From a checkpoint of a small mixture-of-experts model trained on Wikipedia.
Size: 8 layers, width 160, vocabulary 8192, 29.2M parameters.
Experts: 32 experts in each of 8 layers, 320 GELU neurons an expert, 2 picks a token.
Training: a variant of SOAP for the experts, 824M tokens, 6286 steps.
Below are experts of layer 4 (counted from 0) of a mixture-of-experts language model. Rows are named router (the router's row for the expert), up (a neuron's input weights, with its number) and show model dimensions 0-79. Each number is 50 + 10 x the weight over its row's rms, rounded and kept within 0 to 99.
Before each expert's rows: a language model's description of what the expert responds to. This comes from a sample of Wikipedia text that the model never trained on.

# expert 18
It responds to: Sentence-start subjects. Pronouns and determiners opening a sentence or quote, usually before a verb, such as he, they, The, "We, "I.
router:32 43 41 36 52 37 37 50 48 47 41 35 42 66 42 62 49 41 52 41 50 54 55 31 45 52 40 40 50 33 53 38 59 47 72 57 39 49 47 61 39 50 47 45 59 28 47 61 38 53 39 52 60 51 46 37 46 38 55 57 49 49 62 49 52 67 46 52 62 35 34 71 47 50 56 66 27 52 42 53
up0:50 38 49 57 53 47 47 55 57 49 55 53 49 40 53 38 59 42 42 43 60 45 53 43 50 48 66 81 48 36 48 65 67 43 55 28 57 49 48 49 41 57 64 32 53 63 39 57 52 52 61 51 61 50 48 63 38 48 52 44 41 52 43 46 57 51 38 52 46 53 61 71 40 73 48 42 54 63 33 59

# expert 9
It responds to: Mid-word fragments. Short letter pieces inside ordinary English words, mostly after an initial consonant, such as be-auty, miss-ile, scler-os-is, w-ine.
router:58 48 59 38 29 26 50 49 33 58 46 54 40 54 50 60 69 29 67 63 42 48 47 38 43 42 49 62 44 27 34 61 48 49 27 40 48 48 41 56 46 59 52 47 48 58 44 45 30 70 39 65 62 51 39 66 41 51 61 52 53 52 44 46 51 51 47 37 55 37 46 53 49 52 56 46 57 56 57 57
up0:44 48 56 49 55 42 49 51 38 56 52 55 60 48 46 29 65 31 46 60 53 65 67 56 44 48 39 36 50 45 49 21 35 35 48 33 54 55 49 60 32 53 53 70 38 56 53 52 51 48 34 34 55 59 56 47 42 42 51 48 44 29 52 57 59 43 51 62 47 31 54 57 41 39 54 45 43 60 40 51

# expert 22
It responds to: Given names, surname middles. Common given names like John, William, Robert, and middle pieces of surnames, such as Llew-el-lyn, Sch-ill-ing, Le-op-ardi.
router:37 61 41 55 28 53 42 39 40 51 61 58 49 60 44 43 48 36 49 62 49 58 36 49 46 70 39 37 49 46 49 54 57 44 41 42 46 61 40 41 36 27 56 51 52 52 40 44 47 44 52 58 40 38 42 62 59 49 51 68 41 67 63 53 51 46 44 51 39 60 61 55 43 65 43 38 55 43 69 60
up0:71 62 46 52 49 49 47 54 43 55 63 51 48 44 59 50 58 61 51 56 58 40 52 23 33 56 50 43 45 53 50 40 54 44 51 63 43 37 46 49 41 51 69 36 28 61 60 55 41 23 39 40 47 52 55 41 34 61 60 49 52 44 36 41 50 68 49 44 36 40 50 48 54 62 44 66 32 39 65 49

# expert 23
It responds to: Japanese and Asian names. Vowel and syllable pieces inside Japanese, Slavic and other Asian transliterated names, such as Yok-o, Mits-uk-ete, Inok-ash-ira, Kiyomiz-u.
router:52 37 43 61 41 37 47 53 53 49 52 68 51 64 53 36 38 67 51 45 53 36 42 48 50 67 39 62 59 42 47 54 64 62 67 73 56 51 59 52 48 41 45 61 43 58 41 51 50 57 64 45 43 48 48 57 52 65 56 43 57 42 46 49 70 44 51 56 56 37 56 21 41 62 57 42 47 47 48 39
up0:34 68 58 41 59 36 45 50 68 40 40 58 61 51 60 39 46 61 73 49 41 51 57 43 39 44 56 65 58 55 63 67 47 35 60 55 57 70 31 59 31 46 42 50 47 51 52 41 56 54 56 51 65 42 40 59 53 32 44 50 42 46 63 40 47 43 44 65 48 74 43 44 40 29 69 58 36 54 43 53

# expert 4
It responds to: Common adjectives, adjective suffixes. Adjectives and adverb-like words after a, the, as, such as other, well, more, new, such, plus suffixes like -able, -ical, -ous.
router:55 50 60 54 48 54 63 61 54 48 42 39 42 53 38 54 42 39 46 42 45 46 46 45 41 51 26 40 39 40 53 41 77 42 45 45 30 51 50 43 65 53 47 39 34 53 49 70 56 58 42 47 56 45 55 41 50 38 58 54 38 74 41 48 36 55 47 37 51 40 52 67 36 39 46 47 47 57 47 40
up0:56 62 49 55 37 58 51 35 44 41 56 44 34 40 55 72 64 47 62 62 62 55 53 37 24 51 56 46 67 56 57 43 62 56 55 48 56 43 34 46 45 47 49 43 53 43 41 52 58 56 44 58 37 54 55 48 52 55 63 75 55 73 41 36 41 72 52 79 41 64 49 75 43 60 42 57 54 55 61 42

# expert 7
It responds to: Name and word fragments. Word pieces ending personal names, brand names and species names, often before 's or was, such as Rub-y, Varg-as, Muñ-iz, F-ok-ker.
router:44 42 31 39 47 39 48 39 55 51 42 49 72 53 35 67 62 58 42 38 47 41 58 48 57 62 42 52 64 65 45 38 63 49 54 53 61 51 40 46 64 33 46 55 62 59 59 62 40 34 51 37 65 59 51 45 58 47 27 62 56 55 49 40 61 59 57 84 60 52 52 50 53 53 56 41 54 36 26 58
up0:38 40 49 49 44 66 49 38 72 35 54 59 39 47 57 59 53 39 52 46 57 53 51 73 44 48 48 39 53 53 52 35 32 51 50 46 52 39 64 53 41 43 36 53 40 61 71 52 45 38 62 48 44 51 39 47 65 57 48 42 65 47 44 44 70 44 54 59 46 45 53 52 53 57 37 43 40 58 59 66

# expert 1
It responds to: Section headings, infobox labels. Wiki section headings and infobox field labels after line breaks or dashes, such as ==See also==, Career, Source, Area, Date.
router:56 56 61 49 42 43 61 44 57 45 66 36 45 34 48 60 51 53 32 52 49 61 44 46 79 36 66 56 50 57 57 48 42 45 39 69 42 44 48 63 49 58 42 49 54 54 60 61 56 49 47 60 56 38 62 46 64 34 54 53 40 51 42 60 65 61 58 54 42 40 32 52 59 44 38 48 55 47 48 44
up0:67 61 55 34 63 74 35 38 54 46 46 49 54 56 60 55 51 37 51 37 46 57 36 48 54 61 43 27 76 41 47 41 53 45 56 66 40 66 71 50 49 37 61 57 67 55 50 51 54 68 56 46 49 50 64 53 45 50 49 43 46 42 54 53 68 31 65 50 34 45 42 43 54 45 47 63 55 34 51 46

# expert 17
It responds to: Taxonomy and biology terms. Taxonomic words and classification labels in species articles, such as family, species, genus, Family:, Order:, -idae endings.
router:46 57 55 72 53 43 38 53 48 36 46 53 50 34 49 54 42 35 56 31 54 36 63 59 52 32 65 61 45 46 47 26 56 60 51 56 65 49 49 51 55 56 48 60 46 37 59 52 46 31 58 51 54 62 52 31 65 31 51 54 56 39 49 54 49 55 47 50 38 42 65 41 44 52 58 50 30 32 45 50
up0:58 34 42 43 52 42 56 57 52 66 55 41 57 63 46 47 39 44 55 43 49 51 50 60 46 42 53 57 32 36 43 43 61 53 44 22 45 70 62 50 41 53 56 29 58 20 54 60 62 48 44 51 48 54 61 40 46 55 36 36 64 36 53 51 42 62 54 32 41 62 54 46 38 47 42 40 47 36 52 42